Experts of a small language model.
Size: width 192, vocabulary 16384.
Below are experts of layer 3 (counted from 0) of a mixture-of-experts language model. Rows are named router (the router's row for the expert), up (a neuron's input weights, with its number), down (a neuron's output weights, with its number) and show model dimensions 0-191. Each number is 128 + 32 x the weight over its row's rms, rounded and kept within 0 to 255. Numbers have three digits each.
Before each expert's rows: a language model's description of what the expert responds to; "gets" lists some tokens that make up at least twice as much of what it gets as of all text. This comes from a sample of Wikipedia text that the model never trained on. Tokens count by the router's weight.

# expert 42
It responds to: Bare spaces before numbers, en dashes in scores, percent signs, and first pieces of words such as aff(irmed), pl(utonium), dis, un.
gets: " ", "–", "%", " It", " dis", " part"
router:106169144106127108111146122138103151125187120128155037090161160093111143143143060178133088129102089159160157136146102161127151129134111140171126108129130075117148167173148108182150134143115085164098075142085135147096150088175121138117121178164080079153120156113158133179088190101067130101085141181115084184102101067155166102154202123150129193122130132163111155193137109134140140179134101124086165080183150113158115200175209135152082137138164104147136074151114145113147222139146085077114094139118128092134158127122133113110196125103153112103112119086146122130127094105138140120
up0:120124152119114134108112138136129135147093154142161074107125185145115086112123123123161122179163132094156189093119103115151113121153111124100173145110120144060118149087182165133115125095137104206125090109177142179143173144127079165192113157160134052196094095114117177143129129146157114158111139186108129120074175074171109132155107095182172149105137123097074134168122114120157181134136107160094042167111150076173184142121122134078105085133144127168097084146076085098153069068083150141139140126097187107099159088112097090107136087101095116167137138108148071113146160145177127073
down0:143156131123097104097156091179099132122155101122126135108166152154194119169118141149118115107197144062106197106077083098124140119120127163120185123142111151148164113086133101156194147127158080130129045165128163135060164132093107131152140115142122119176121134124080083139116167126159095170172138124097122134117123108140095100114121161177185084102119151062121133092135100133210103120144138171097132152098123149084150134087144136126174093104058111159131123140167113126080192079127198146098111202116083157111067054155131147135074137130137100100178167147168129065128147122128128064

# expert 41
It responds to: Opening quotation marks after verbs like called or nicknamed, plus was, is, the and The starting clauses or headings.
gets: " \"", " was", " (", " the", " a", " as"
router:184096154090143140128175090145079062103125142131133092099125178122166091137129071131119143111110095115159097122115128120173147135141087113156110123087108147149228139133176089163124138134112058121129153156157132162125123119129146028123165140137107118129135099122110136168127226173078167119138123079200082138116116107150128202121143118085119188131164153163099105129181147093138195207145124143126154160175150137099099118176118147164114135141141096130130112206110127139113162121106138105197100147099157127149138088097123104093135102134175085118066069155112104129050104134098163106
up0:121080144111131133138118126123082141119146172148000145129188125104126102131128111104102154127122131109125144105056155117098155166159132190122113125138168068066151176115065111109125142160131058123078161162124199122136125124172076146173131141137120124190124161060139070116077114133063126119162109177158147136138083129101153084123116127112101172130171132125147093082127153120078126125146161102148117131117096162166114101115143183149104133144129159142092140177118136180132098099111174084194181141114133137156089145130076098105140126163146100094098134179111114063092170144071148164
down0:109184191123077118160134090098158165084108087154156109100126114120104146129152064145147129106108127101193120213130148074157144117112095115139089133158104170164133032145117118119122135034158144080116154147153063134128127112098114123078100072120106224091091152162122128055113148136164164148173129110159112124159115123118111176097090161126076122170180137181136128151089158167139141107108092135115151169115124078112119120126171124098134112106154144139138139140176096116083195117122187077130118147155183146056112145151118115129142146166099127123169083131191114086155090132127079135

# expert 2
It responds to: Words and suffixes for institutions, politics and awards, like Democratic, International, Administrative, -ical, -ial; also dashes and spaces inside score tables.
gets: "-", " ", "–", " March", "+", " International"
router:136147096103128125134160139158070122154156097092163033102130135135102185104131108152122144170127098040127185130122117120116178136120145119138105095106099143134188164152165108135084174185100138086083063109187130099049097072146141108123104146182071062178132162178125105192090139143088109080110093137146067152143129131181185091166131091153123159146130140130143168119156129125173168142092104088127149126145158116137084114125179071145144145144103155071120110148116113110135139075178076113149088151069150136134205153110129084092190106099143141141117119161131108129139103095110135117
up0:160109105143100128093120096127113119136070123062151134089130154080122147097159140104109159128164103108103120107082112151152168124082145154115143082075204174079118143170128144125132115118059129193106126120163121110112088099124051181107157076200121148134108144159163154127145115177117101130150154149141147096091174145122073087176131131148156124149159132169166130186184109176166130081156092046057051153183111161111146109085136140117076150169179130107051160137133117167119161149112120166132172158101118147127133129153106182175141067164153165120111103139101113140137131176125140082
down0:092176157149102126119135156134116167085142137122200130089149130050117117087136099146098164158103119150084149013089197096146098121147095109140161135060144088133126098121120171100187168157105153111131157156151156179066129104074151123156186206109135136132171128070154149114130149113079172166142140110100124103133129163166100098116140123137183105106199123046128131098132146123140103109153066175096144134152104180145161142164134152071110119145111143090088150131140134162159160113153160107094137149079111131115116137084163094167152094121114088147139145122123125140209103074138073095

# expert 35
It responds to: Single consonants or short pieces inside long rare words and names, such as Wehr-m-acht, Schoep-f-ia, Schwarzen-eg-ger, Glossog-ob-ius.
gets: "s", "f", "n", "er", "m", "b"
router:070165186136212150086121136132111128199136051101143141134170162096062150062100180141152144083083062101148099107173147123154132127160134101138097100086106151078181162052134115098141134172093130122130071158195100128144158096147137139135140141099112109175135138086117092108101122150113134165110075110132121147140098141120154115163082116123149123146178192154118127114162139192119153150132093104139118117118168178123094126132114185103121183058137178123156137152110142150156153158168101188110100093155149090137062079086100140157151086109117108195124133157184087151137146116086140147
up3:094111040161137117111133111128099086181084102138147128115120160140135119215131116176160152111117099124098145167099101171173144164095100150128121115176096084116100166094129143134146140100094145162137117118099117127120151154172128186077117149115153109133155048191143181129209107077164131153078139137143087165160143063100148136083147163077134141125145164097061099170127110087162124128157128155125118104135172149143129130121035110090119095132129134072159118111123172124142108197107051131137141138100116084096062137136194187136149169125169069127129124096107139105099065127152126159
down3:187113165163096033090136154111164172135156116128158158113130102135083107120088151121114180120128160150103107141139089127051138172090150155138192152216139136062113178088067192128096147087125130099113162109137162120129146080134117114114163081133131105099171174103085117130078164091103157105160118115156134082118173171144145099146143105125115150139060135156105122113125154157123152107083131136130100233103123096151107067112160172165117110090120135124174145084143117076121101117128149114161120154158089169163150104095123128053183052150116160125160101092151138109126160128144191118

# expert 44
It responds to: First fragments of lowercase words, often p-, dep-, symp-, or after hyphens as in multi-purpose, plus the, New, A.
gets: " the", " P", " p", "P", " The", "p"
router:121137097123093111049177115138109072152161085122138054105149120109120154105151127167135094122085076066116134125151122151143100103143079075137082059149110132094144227105101112106114168189088060087132132174153122137137094119131174140116167153147152116152086181199200094170095206171158132153086079144121143154131131097170106119150142148108156167134149155129123128169118109118114107135138150168117081123137128132122120126156144115172178174149155098163155150208112121154186145102158110151081118115136191102129160091085179128102116134069146102147095107097083089156133088109135160123
up3:133139169177098076111144135099120071147110104144138089085150127113138140085141151125110169151112049103168132117141134103127092100181122109109054142111129174162130146116186174140093136098092116093090086102087108017139149196130134111105139070115103117111070102083115131132147086181131136090155167096155124150146176176163145161138110146157177113139115127157136148103089097172126194153135106103164129074110167160149105168183105086102103200195097122127156121140131165158142092134119084150064106144145183108119132137171150120116113124093100109130165192098124079150134165178122068173
down3:132157081063135204106151099163129118145090138129136084055114095070195026101212117171120177110059118131072100120186135112115097128155145108119156107127149124127055153110169120092087158150140128155116078088161176129134167132161124157149135149175115152134067086134110085173110151069146099123145152130110165171144138142153107130109128155099141138165107145164055108166111145125107122102164141161167162131092116201087133137161109160089155122109093104131078148105181128141138125103138121165084105081194151173085156150167173143167113110088124126102126122108125119145103174129138089145

# expert 62
It responds to: Two-digit chunks of years, times and statistics, such as 19, 20 beginning years, 18 in race times 10:18.33, mostly within tables.
gets: "19", "20", "18", "10", "17", "15"
router:105170131080176141064105115159133078152149094131153093115149123109147183161103154136093135078126096062132135144111127131120106082133099103151137094110120089113151181139137078138152099142125075102116138121132125135111112119197145066139144140201163116168144137122125135159090138128129135101134118112145164104129046121139200165128187071105156141163145087131188095171170098110129130164099137110138154111102151141125112115149136130131127141131083158099162137149099111116177118095149062144135159201125214121164151150136070074084169114146135095139079122136135000140042075102102153132
up3:105086085107149190116137095099103124113122114159087101127087101121117114144147121144119186069138132159093166060066131125167141159155124082092095116161126167148115128104128186120106141125141099135141079067155141118085175118152106108144177148159159124153118169156145117147110137189092134164094159122153184134092146129140112108112115167086160144136173117118136115116115103116113135113089100172115117141133199116145041092167042128101176197141029133192098164134106089153088107080144117180167080091170097188132185126132122133159171116109177123163089127188090153111153111119140111082
down3:170154109132121105176078150153061075109144152168178126126133170146151131078125162083172109152104195112096123087121138129114094163103072166153104116137148077111176096125160140094163115125161102115123138132134173089106083116105125113122105084096117160143102100185123147135135156088161068142135166180151151067156126150146113131098167125149094147045119156075120126133186118075080125088101121096128101160183103139109161130137155138136121087112101122085108138099124133148140113093114119022121161161145142140065113125146100136171083123149152140149219135143180092243152170134122170147

# expert 29
It responds to: Pipe separators between cells in wiki tables of sports statistics, election results or discographies, plus semicolons in number lists and coordinate symbols.
gets: " |", ";", " (", "|", "\n", " /"
router:134148147118086146145172140159104132112147131111180114130117164105095149138080110123069084146116111134130116101151136114133176107168075126155109053120113129114230161154099116105112179132109081072106142182105111195135115060143120138087098166136099139166142217148162118134136154126088124071100112161115126102104103128201156088159138087160124148131129134161126130136137034131137168149088134134114114112124123125161133108098118144159194128086132157108162106120096156138147156157142110109191110172089164102168106105134107060063147174084149145091151121192226123149132107102061166153
up0:150128135117199130084136111099119174127125113123216123166110105139086144131144147145060188108155121118109120114132108125131066165103101160144154208088092116127136084120082167115116109134125083182090122154134141090139059164179126120142147109166119138144146118128140056102111124182077154119123172157119120055070109084106131067145115159207118116112121161162142132191143131138143086114101098122121156154064132097080089156161082164070145108106148163081058130112121143133135156147089034176106173162123146168129089168100108174114161148119145124136103113160157114146156175137120179153
down0:140152167081123140135115126150123119081132130090087127183103112116188149157196158084167197156199108081064190122088164151083140112145160121106119104138086148101111049132190142149126135183090145088100145151121198141183127179071085073128109129121150126196168138148117090081143082155063141135103154150100108113168152105153155164125111185140239099111136104138144153125073113120101132137093114067170128132125116111159126088082162157119099090156112142168108064103108113152101146172127101098134126107141112139130163158090113147117083128118158151080083142158108132145141104117125146107

# expert 16
It responds to: Number pieces inside years, dates and coordinate decimals, such as 20 in 2022, 19 in 1948, and 31 after a decimal point.
gets: "20", "19", "1", "–", "2", "4"
router:106178146123186175104131112147125109176132135105147062124174133137125184095138171136121081137124092021144111106160115160130091116134135077143156140135129122095183173114088077129093135130110149089104092135092134095121077131148148118140173150170064093181133075122116125130076118157102174124078139084165095169108099061112173093148202143169206106121125104127160146147152149137136131127049101152127151155168147130096121132173147169146118172121154114124145128162095174149194186097183092172089136130113171145181093094131151089149139178102126119148151118121150093166104081065094125131
up3:081128180144203131085130086176146134169183118100147047199142129164143175135171104156150170127089131087110126190093139075142070098135183096153185156101111144148100096162141139117155165096093133059152118135118204105111165074146115133108138089147140128129132107117025081097136105135127143162119144128147091102122094086088123111131093142151121161132137167171159068086106215136092126086071117143148193108146137125126139204157157073133131122125106127152155185135101130124119169151125153102115141144132109148179130130115125093126080122166101125131133173181096118179146090109151110113
down3:174162086128142160105080139127147120160104114190158180123193069153152116179114145106102150120119111114147162142143142103106133167162126143133085123111145101142065111149059079091089123161107114156183133115146053162091192122142194129150111098069154091142143171143234122143144122148127145153134132149071089122157095131116154136096100086110169134146094062052136117152107124106153129120122151109146135138056044091068164084130110107087183113119143124108105090139160127106161114124118143129115154151094186216103145090119126184167111150084109112102122182139125134148157126178151120123

# expert 6
It responds to: Prepositions heading a phrase, often after a participle or noun, such as from, of, by, with, in, on.
gets: " of", " in", " for", " from", " to", " by"
router:144170105109114158099108128165093111134151077117161138070137153129094152131077149127128078122123116116149080086098142107172121140161082103132096128106099117112121143087164129085153141140119107117116174156185118206136196158170114107087134107160109114131107117115154103118112111135077144103119120104181153112156151113139142194110162105152187164143135139141171123110113165206126148112099207108112053156138151121199112212154122130148135142108131158140128128118106146178111125109081129067122057162119143088174123052101093070117125048122146140157080120174166135223144135103068150085
up0:087106192093164220104170170090132133133141159046125158199112123180161083109142161097125106136110156180131136152158127124142114143148105162126105109104127118119116130091171125215191111125133091154171146077170123134167130115116101149047115086158143079078109152091148115082172137137133144168099147184173124088133159079171178112103134139091115090145112153117139104171100137134086163098133109119150143102168149143084097092174132121118113123130110167132112064160090153106116112161079151094112128138136158099162107104117059094085177082103127148100097092150125153086128196174197130109
down0:170176178126139126229096130114125132121143158150088137088127074135067184120131153120106113177123113093115098098122117161108152108053079110079130124147123170104107151142099104044139174166146117066098127141120163144110175106102148139129109055092107178121076133124115152194115119113056132116099156122086146126121163198146130145119125105125136198090132144144131078129147188162153092099126158061124110089148096083158117140073097140134123139159137110121128139108172100147141179158179068103150117157140152177153138159177164109095069124141107131169151169079101174143189148104094166149

# expert 3
It responds to: Units and measure words after numbers or articles, such as year, years, million, season, km, %, and number digits like 0 or 20.
gets: "0", "%", " years", " year", " time", "20"
router:105113091115132118122171090162095120187130172106171076110187163131049169163086093114101114151127122120140127150156132100069110083137173120164164138122094077099136179164112031110148192139093099146101123161142126166077174115132145115120112148143133128121077134108137118146107134170058156130125082125124109140101076083142135097142177083137181155139130088133200176120115067086159151213116102041128186175124149155116100124177139148130109161124105150100131109113111107116136154120158082087125093150069129154152149156117152095117191125162141160193136103136092055132131106120134136102
up0:104182123115083086138079126162154157080155147139132130179129123148062144117168069095152152124156143048165190107115097124091157136146090080151158158087173123157158145105099142162147200166154097170133122098151111114130145107085084111139119124151081124155084115194083090140144178148067158102144089095102152094146115107127117108100099124184122206102118127155087141149139093126164180157129125116069075104123125110078121155138120067115108201117142119170170145205185147094140115079096130160111138128123136176097143139133119089150139111082072177154163086170125118080142165151141171100
down0:098161125125127106175068106112134089135029136159094151136178158070106076126131089125106128171096144136155178156101118137102141127119122135144159110167159121089131135167127066119165112138101193127098191148095066117134101147100150164178089060157120106117196147138136133051139102105106097221130163161083114121109125185151145163126143092114141126187111133112114186139121112118153165166114098063135127128142110153130148089173151110147094130156156175104113135094142142122186085177150153146135099142107058138119064095136184100135122158076086112092220147141151128136108093109139096138

# expert 1
It responds to: Word-final or inner subword pieces completing common words, especially -ing, -y, -ed, -ine, -ie, as in f-ing-ers, fert-ile.
gets: "ing", "y", "e", "s", "ed", "en"
router:083130184123144123123134102145140129172139045095108130092160151127178122131125178175154070078117118125113137098076169132109168120185113111162126103160091167086129086065141094119156194133120183114126092160202128116090206081130137123066158123127095091138118137105134145132168130170128167155150146083153074121158103110159105138145121126150196157155178199135165111137120089138120113126070107109116072175153159150150088099115132163137158124150130172159177127127090120175166124111049109202101120095136136100149082166085149143104179111143142098198101132130117129146094081091085114101
up3:095133163138100080110097207169158126136186174152119099093103172110053146065192129127111102160113156134090099108081148103089110127121119138096108141142107171122149079130120141146125124122155110118083153177137123136148161082085146125105112153164145139094117100192149133080141129121080130068151123114115092194177147181055100186138103163159114162136099054090085151126122158162082170123113190130107152157141111068121080155116138123173096181172165142182147176162138117123111156133137179116140115124151137165159150123083163141116131062137123121108064166161081133116150091075148107060
down3:149113114128174154154107137115153139052088087146115206107113186175126134126091090104116110145153113083114110118105056163177108081143113061100116191094175125153126122097084147094150160104158082095157128176182088158132093148079128152081170145142158167142140141081136125108126109150152153157134156105117126146111107059149133163146160091045126090085207142145155110174171104107155147105157136207130163099133122138157119145119135179102106128070084141101161090133155133126098158193096134078126125120098103119084092090146116133130132131139124133129122126098158164149125156152002143158

# expert 63
It responds to: Middle syllable pieces after a word's first letters, often in names or rare words, such as p-ant-ile, Buckwhe-at, Al-um, Ch-ip-inge.
gets: "er", "b", "at", "k", "or", "ar"
router:098112129108155111160148147134156117188152085118097141103193118085127093040084207143135147096077131159119153115127155176150216122141148094106091141115109147086110086088103084133122186165112143143131101170164082148079122095110143058141190141131116118142119150143151170213115133128140170116108148073111089150117105081144153157122121099114185131161134160170162142147155060142170113122126139121133048122107117184157151090076149163097131125136182214121198069151142093138111122159131130180092145129085154122153099089118130144128115137131118077169119089114145100147099082100118134098
up0:132088156130135130189162135147123071148109121151110148117192101069078112153170187095115108112137103159082141125120134136132113101117113119142088112122045139104147103077133117135092135092123135187175150090141172157133144095110091163108180155131178153110132134177148169101137157145124139093110129137118100158154154113125085163124086049164064133133165165194089137129059093144131082111138255135195134135131104214172126106103100118150169168156152138122103137092182085137063094145159083162139117133131146135095134132055148136145111165123145088151099104135145115164135123149146123103
down0:164181128174114177089098141116132105168168123164129128135114134112120091199151143125141101179148125086158091186115146092096153171181142113106149179160164140075106134137175095147148107100105124137172118120194112102129132150122120115123085109114059152113069118103122171108157083146124167206154072166114178173117159103192097111166124095154123064113127134177103096135122185068134166077136123092152104163160167084119129126049099157081131075030108126096097112097172124089136131099163140149119110098116128126169102138129089117084060088119124142143118152108115175158117136173123143175

# expert 22
It responds to: Spaces, hyphens, periods and dashes between digits in tables, plus lone word-internal letters like c in Excise, Precision, McCartney.
gets: " ", "-", ".", "–", "c", "ac"
router:097152157106212141083152115159105129130126117077160073110143131109126108109112187162139053119073174149114147143091176122140115115157053089103137143101129105110111163105141139193139105125135196096117131160150113130121110124133145089141142141193048140114079106094113108151075119142127130177011134127173039175143128098141122106156150149115137102179149170147130160148185106149136143149115122137084107057069131182131106102126149123132116222160146117142134139188116183144141156114150125189126054145120158125147104125104115131139145113091067081123111128119168122166113110103101121143
up3:200177120133073173152159120110148139146131187073151134177103143092110116103184116143161132159110064163099069092092177167088127118103139085110124135133160161082140138111116145075080126156095166081086161055201155095197122160137094140156155104098097129149109192158080079159124120132077103115083125086119132060114150151152142078172108129116141135099120149154083147138050174163108118152091120088112187146128114174117105133150104118125134128101103112140110105121165160135171127089109147092152169120167101138136139134195132118114172133123173098190145155210141094151128122167173104111
down3:076113100133189104105133157236132084128081063177114131098157176159143087123126132117153174110135120094084133166171052133142150125155056128147148163091144099130142126162166124134122163175132157134130147116144192175127100108064107083149168194131127120093125112127134148173106081113155172136141065160127112206110144100085158110194164087148133100132094093097126139111127110116091108158130124121100097216102099107054145107099092084162079102171131114136143100143096116123144120165144100207131127106119176134148143107169124096180149091151117142105136088119077126077134099142130166144

# expert 14
It responds to: Pipe characters separating cells in wiki tables of elections, sports results and filmographies, plus semicolons, dashes and heading-ending markup.
gets: " |", ";", "|", "\n", " |\n", " -"
router:162135128109096144135162090160126143142155102105176148131143177105123131130058094126100059132104129102127078156090141085129149131183056114145106049128105172117155178142092107104130154148125131065101156162110091202163133052110098114084102173144095147127136165170150104142140126148109153071140078152155161143140114114162150120164191107158158174120124100179149130177140054154125139142109136143107131150134118121114124114102151163177165116094176118122133135137125168172128111153089119079142135187070154123134071082120146014117169166099125105103147106167193130140091110110044152117
up0:088125113126144115133118146106169131126079115027121114168126195120105132130128110133075141140188115100117091211158160128131126067156110087099132122173156111168119083084202139122098129144084135126155141121161131130119161109109149183158079191060172122121159108137110125095106120174085182151102121096113108099113148122140155109108107198120199083137147150143147156056123100120115118168119093079097157105132130119120155125107119055092163123141130156213111088127156173092135077092163118130079044163120125102164181121150177154134124092118117074065187123129124154102134149118152138130
down0:110163168144129096132108167141118126096117123211096117182111151128104117113100195071140148146075135137131176126085112148150068118049104133122142152190128137092187109123151126073078122179105119069147119131133131077156152118125135162161072115111140173134136130120185116117110130131169117083116101096158151107125073125074159070149132101190083142146034103164113163126131129149150126182137193160182171130167176089133117126145139102127094106167097114098108077158071147147127151150118223127102107092193140089096136120101118053141118134124153128083084146147130153113141089126087170138

# expert 15
It responds to: Prepositions and verb particles after verbs or names, especially in, at, on, over, during, and up in grew up.
gets: " in", " at", " on", " up", " over", " In"
router:185197125098133156104104091141131073126143152115122130084166187167133133094099109152103044119138060119154077158181101091168133127138116071176085130108119122122159159111189117120153187116128096109127119133219116157111186093127122166113140166082139189144106109137120128166080135182158140162067109067134101143115111136122126153140126137104172110162148173156150164166111112124053162158115096125120096163136149167159122176104182123088160153125101109147148115139113139176178113075073106096164119092144118094142081068105080078170150131131092108136089095122224126132124147109144130117
up0:189146227147080116094078149142136120135133167132126204165181166149084072132051080151136101078149093059102124111092074111154115140135147129190096162143142164117130058105114072126140153148103143108074133064088141156145080159182108142125113115110143175152117114112115099151148123110154131089115162111135135140121096167164133134123157093129080111129198149146120112096102155066064132127119122167115111162197120200153061137118133117185088157083119151135078149117132192126078071122126156091095157149151118144137128088114162124143130135088164149143155092094142145132122188125134099129
down0:125121132148107090051063067117093123075142107141162112080118174134150168107131121091130141192156111142164084098117129133131136135120155140063133115145132172119137172121133156105100104087105157170153152139107166108136132140198135138131091076105206078106048127177125115077119112137132112207087125074147188107108134109154143104132117138143158160223105077115118133154120143148173171148146117141124160115128116125177133137185142051128101134082103152092124177123145101125167140092113175072145042142135091105154113088161190098162187109125176159117090144116143098153110159134114097088

# expert 33
It responds to: Determiners, possessive 's and apostrophes, copulas and colons before a noun phrase, such as the, a, his, was, Royals', master's.
gets: "'s", " the", ":", " a", " his", " was"
router:168130101108139138121179104175082133112129128132166133101127143138143060088102113109068108107117180157149098096170141087183161144139108122180076133102111154133191132141167134187124176141123047135098104114104075135119128113181128066084183103127139129150089169161119146141107187209159158043121097132168104119134118128144127156161136116111085169134167116186128116155164126090123153132112149143116088122171145141125105141172101209157079128106183101056152122097097164152174145127086125103116102207117117121164129167102101118073123102115142130141169106197170100178077116143088139117
up0:137158121132139113104127092147142111152127131157131198083093100110155161194095134107100073139149079106203114138175130192117138100090096095102102161134156149127144140106170088122047165170153164122155114117118158188081099164087134124149144126088182130130168105154110201125117158163134170104130123153126100112093083123119117139133112141145121134132103160103163063109125148106121168158111149115178123163120168121210123180147115089097119205083068146074082114073088127120162085089117161164123092079078068083132146119141181156094077122141140133156134082114134127152086191093100095077
down0:135118111144092152125163179128185165141072099096171123071178173085204139087146144181125200134131150102126113136115148164112147140116079159126107103121065079150111116163096078091144092048161113126132123154110155177177107128170152120124097071069135101084178125120145085104157145130113142146120164101124153105151125181112135142094129099128125212049095091108146120168115128161146149120122174157133143110059119104130122140135083103151102128160158080145110132161216106133107109124096131109104100136176149093125120095140149075173116116122179146138087172088167100172094109181121092196

# expert 61
It responds to: Pipe separators between cells in sports and statistics tables, and articles the, a, an, their, two starting noun phrases.
gets: " |", " the", " a", " The", ";", " an"
router:120108095092135150142147048156119102113163101143187092104141154117125066140083185121142043131120156101138081155123138152124140125178083120128113031120067182097213142138120100130125179153097097106108114178107088115123114057190143124079127133136067123139167209181127111137154158129144127055145106136121175132135109110166135135157138118098118176149138131135109108163139053110154163152113124152123133184140145116144079099143156151206136132080199107138144132164109139182151160163150107154141114130082171121135135151115097066090143154088143146102163105151142134139077085115089130144
up1:178106145123097115123116154153101118147104108129206085102119111181121140093149164136066139108177163068132171186188113126102104114138099140117155129138129160150163121109161172026137144120058140171159152147136166194128205160123152143183119132092144112120136138154168172104130119145086093105140119148116121104075128156141050110113141178180191102168106147113102164128140099145111114104122117122096163137144098107154162178158083073071110109129151157115081128120150185160132100077097078123080070146146192135157116111068137104078133154113133112061133152153110085105113085113127076119
down1:071146090123150125116159129121176105146140148168040138103098122155089057143132110066144159092116134144149114128100157106152148119107079134146137100149140069189142113200097135128150134088148117060107108123119117054142137104162186133159135109106153169095146139172131146108110088092147181158150118110138122145130106138099170086116126138108103108099120097195114153074120142142152092173076143174189093129142150186089120111055197179154146160135073113124110182150133097112067136173121179106145134114118123129074111063159127171164092172166059162131114140127108144180132182092106157157

# expert 34
It responds to: The word the after a preposition or verb, also a, his, its, 's, and table pipes starting rows.
gets: " the", "|", " The", " of", "The", " a"
router:126127114100123140055144096161125064117134114137176123123121192129154105132068170135117118145106182095140088101150149091154173152127120091153143099120114171111147158105162111096124100122104095099090117129177122149118148089182179077052153131164156103137150179180112095104104166154159125116129101147128187121106110120169160149151099119128089150112124146130112120178133129126116156130106224146107106117177171125164117125121108097203108148001117096076135086151112127200162137119156095092178030176121181126153096100111132085118125129112160095149125094200151139172109126115091126115
up1:176153137074075124088157116140144152145098111094124097097137070096163139185138159099169077140154105110133105117132139099120077135130146124178127131168111063199128116124087128095105166112089142111062111116105190149157166078108157133115179069154150135129142084148147091091148193112123136147156106174121063102125106132123102154114173204184149166156104120160107153123125103117120149190090162100122164151110059148127146108143115139111128140172116054180206178142170073135121117071151152126103132120142145072142156082131138108096178093207125147149131156141181124116118193090113109113
down1:120090125122172131119050134135148113135107145183092109152133184135112181108124146156125169154135149122123068127122166119148180120144117139118129100112152161091081151111175108164065069109167080139215157130155060132146129135130133158184112143160127137142138132109125184194132114145171176090137124131069196056145107182136104100117164068076070100059154160118159167094191117089084092060098096103153145112136184096138129107103112116148101120081124153094070108093144167121149161150130099140127111133125171180109065158147093118131102144109123147133156177168104149147161071132090132143

# expert 25
It responds to: Prepositions and infinitive to right after verbs or nouns in prose, like causing them to, began to, participate in, developed into.
gets: " to", " with", " in", " by", " that", " for"
router:121147103094081170049123092141080074148130125121181157103155170093107133154082143108152127118131096163165114139097075101175116130179089091137084135123086161136174110114164106122163124135133138148114153173131123190156106122207142124144124152167076108110136129063135112156136142150119143127099131043181158142099140122141117203136154103140189165178178157115155125098126134159167179126136220153083094148153111117146117156169138148177098129077120132148122113089113168142102166097081141162125111135162131122174119040110118108083150079128153132163058104121164111204131126105058121112
up3:142129138101112184074099170174110127118123189112099086111081058123121146134200112123088111123135156124152112116131104179068156144131133189143080075132113121153101127139132141174183119133110155179127118192079104088116160184137103135112114058169090125110119070155170121131172159117124172080192154113153149119125188127101141140094147151110177126131147116157121075096144173128120123119094116168123126160093163207113080135139125117191165111181121086119147124108129199079091123144137043132160090090119101102079177124099107132105119166113049158154150115069116071126138147140121139113
down3:143152148150180089168113135166098181214157152097090181105168133169086191143128133055127164093099126102126117083125145151175122096158152106056145136151145144079108160093097137079171147168131174204122174108132161069112119064123097140147199125114118116087119140094143103048094139095117189118104134099115168215127122189162110071149110128138185106153179114144169125116141096125125095100107155088160104089133090098100134172052135058106112108141118149164108109129138120205167156127129096152113133104119110132169121122118176123124107139141101106155104107126126139121169114111133131149

# expert 39
It responds to: Line breaks, table row ends, heading marks, quote marks and infobox labels in structured text, such as Location, Total, Density, Nominee.
gets: "\"", "\n", " |\n", ")\n", "20", " is"
router:156161053067109122124150117131138107154114084117122162119193152131124107139122135145115129100120180148155179106110133127122114096139121122158134131113099091145111170130098094107154101113106073018111156177143117114121159086139144108094161166153147169143088159150156039102130155127186147103138104123134057181141097103124135115177117069170114147142160119126147179160104104101098080128144168146098086126147102138103175115137220230163111132107083072082155123178136127167166151136138096088132113143150140146157136130137102069152156096165154128137106065133130103170040081106146167149
up0:122162158074152173159096145147109093154137132145115169103112146189110124148110127064128124179137142107117111084091182181072178107127062080187170126092118124103131184135062169093103124085166146126148115114122119138139168120028142125084093115172138131112097100086122054108126123105114128146139143188098133103147139105138141115150126181143163127113162100163116154213116087126129150102108190125123078155067111100140165135157149084097094171138076135096095128125096116190148157130094153111130114091188174141175164136154125072089108095139069139133184149139105160095144134102174182150
down0:169153134137081191148094131091196052116108098110135138106074135098084158153129121099143100116151092145121092197078131104115115119134119051169169107078130106065116160140195173117156113109134163095145128152122124148085141099098164130060155156124111106052097098172070123119199161159142096152191099161108099124124140162099140066125166178099138083182155132102158156178132139123119149109166123107122160140105144111142145112209133152124123091157155122124103135131131132155069117146101105058088158155120171177142120139102135154137161135159115129092157148132131129081170048129111087195

# expert 31
It responds to: Second half of four-digit years after 19/20/17, in dates and tables, plus words like century, years, States, Empire.
gets: "19", "20", "18", "24", "21", "17"
router:116190174100151147085125125149125082158161136140164152100152113125056169140090116150063131095129057079144124087145162086128112077142103101181094143116115070120162121144157086118153133125090148136116093143122117146133155115152153120137130127169161121196143139111112145160084122183093132065099151107128091130148059088139218137115140091122160142186133120138154123096124131141129194154052165128120151101147158171186122175160111098122151184129102165081122116125134130120184118156141050139174147139056172129172159149114061085068146119131145122145151104130109036140072133138107157121
up3:091090160147139086088059176117144160131134163133093176167179153075166102107165092097142122095144158092136103125146181119157101080118112152149110111050161134133164127118109131126119126143115104161132066142137113116168153166161080158104074209095073151136087116121185096142134082091108087145163104058104133102143098086166151078133123097128119109134148110084147140115173160098143130149127141141197138127130108100131153159139160147166094071076153115085086091165164146142112117143131082107057110144162152146120201227116125124144156074107164147061162089154108116134127163162175152100
down3:151120089131109113117221160112120086101091131180134149093074123155146115175150174194151134164162066141088107133076137104171145115124139108071109164137156122132084110104130151117134159078127146054175157116111177155121135136132114110115173073168131101101133134053103133119091151132135106173094115174202105144145176199117157171087194139126111170119128177105107166112069167143084122140150116096109085070126124165127079088077075072118133129144082182179149141115125105113131119130134158154164180131130103113123094011125145157090149109139135111142131116124132128103144150171139114161